From a checkpoint of a small mixture-of-experts model trained on Wikipedia.
Size: vocabulary 16384, 114M parameters.
Training: a variant of Muon for the experts, 1547M tokens, 10600 steps.
Below are experts of layer 2 (counted from 0) of a mixture-of-experts language model. Rows are named router (the router's row for the expert) and show model dimensions 128-191. Each number is 500 + 50 x the weight over its row's rms, rounded and kept within 0 to 999. Numbers have three digits each.
Before each expert's rows: "comes after" lists some tokens at least twice as common just before its tokens as in all text. This comes from a sample of Wikipedia text that the model never trained on. Tokens count by the router's weight.

# expert 29
comes after: "\n", " T", " D", " S", " H", " L"
router:510515478476483522521506520320508481441505475522492483524477523476523478521489476519477480480485478478499506479523490509510545475475478519480675478480479505488496520407510463511520594476479477

# expert 31
comes after: " in", " the", " as", " to", " and", " at"
router:498524473473473525528485528401532473593494474528524472530476528474530551533540470528475471477477476470505478470529481480505599469473475528471465473470472474701478528622505510483526444474475467

# expert 14
comes after: " ", " 0", " 2", " —", " 1", " 3"
router:504513481479483518519496520486507477348492476524486483521477520479520467520494480520478478476485478482481515481523508523499639482481478524476584479477480527522498522511493387506521508481477496

# expert 28
comes after: " |", "|", " m", " did", " F", " f"
router:492516481482485519520504519434498482409499481520497486519481521481518514517504480518480482481484480482506506480520515514479540482483480517482570481480476521351522519357505404492519489481481512

# expert 15
comes after: " |", ".", ")", "s.", ").", "es."
router:492527472473468528533517530323491469570524470531484470535470531471530543530501471529469467472471470472522473468529507496513722469473472527471481469465471465501469529571525402506528632470470479

# expert 18
comes after: " |", "|", "°", "″N", ":", " medal"
router:486518476472470524528483525362505475406520483526494473526476526474529520527496474526478477476479473476504497474527498485522291474468473527473557477474475493510498524395500559492523484474475472

# expert 12
comes after: "\n", " =", "==", " ==", " was", " during"
router:490516479479479519519504519601480479408504478519501479525480522480523494521507479519480480480485479479507495478519486501504551478478481523479404478478481508423471519591497466497519513480481504

# expert 22
comes after: " of", " in", " to", " at", " for", " from"
router:476522475475476523526473525547467473648482477528486473529474523473528496528507475524470469477485475473512507472526495494537345476475475530476538471474473502628520524464491664506525483473476506

# expert 0
comes after: "\n", " G", " km", " T", " P", " H"
router:485515479481480522520497522386499481454500476521514481523481519481522511520501479521480477479488478480496487476522495490497606481478479522480677478478476507480490522551501590477520514481478501

# expert 19
comes after: "\n", "-", "==", " Soc", "n", "d"
router:514516480479485521520520521668487480642499476519516486522479519478520483519480480518479478480491480480508492477521508504504600480478479517482490479480478497435517522501504496508520415480480483

# expert 1
comes after: "\n", " part", " List", " end", " one", " number"
router:491519473473479525526489526466482471492492468526507479524474526472527460523501474521474476474488474472500518472527507525509540473477475523474300475477476518313515524465486566502525627473476536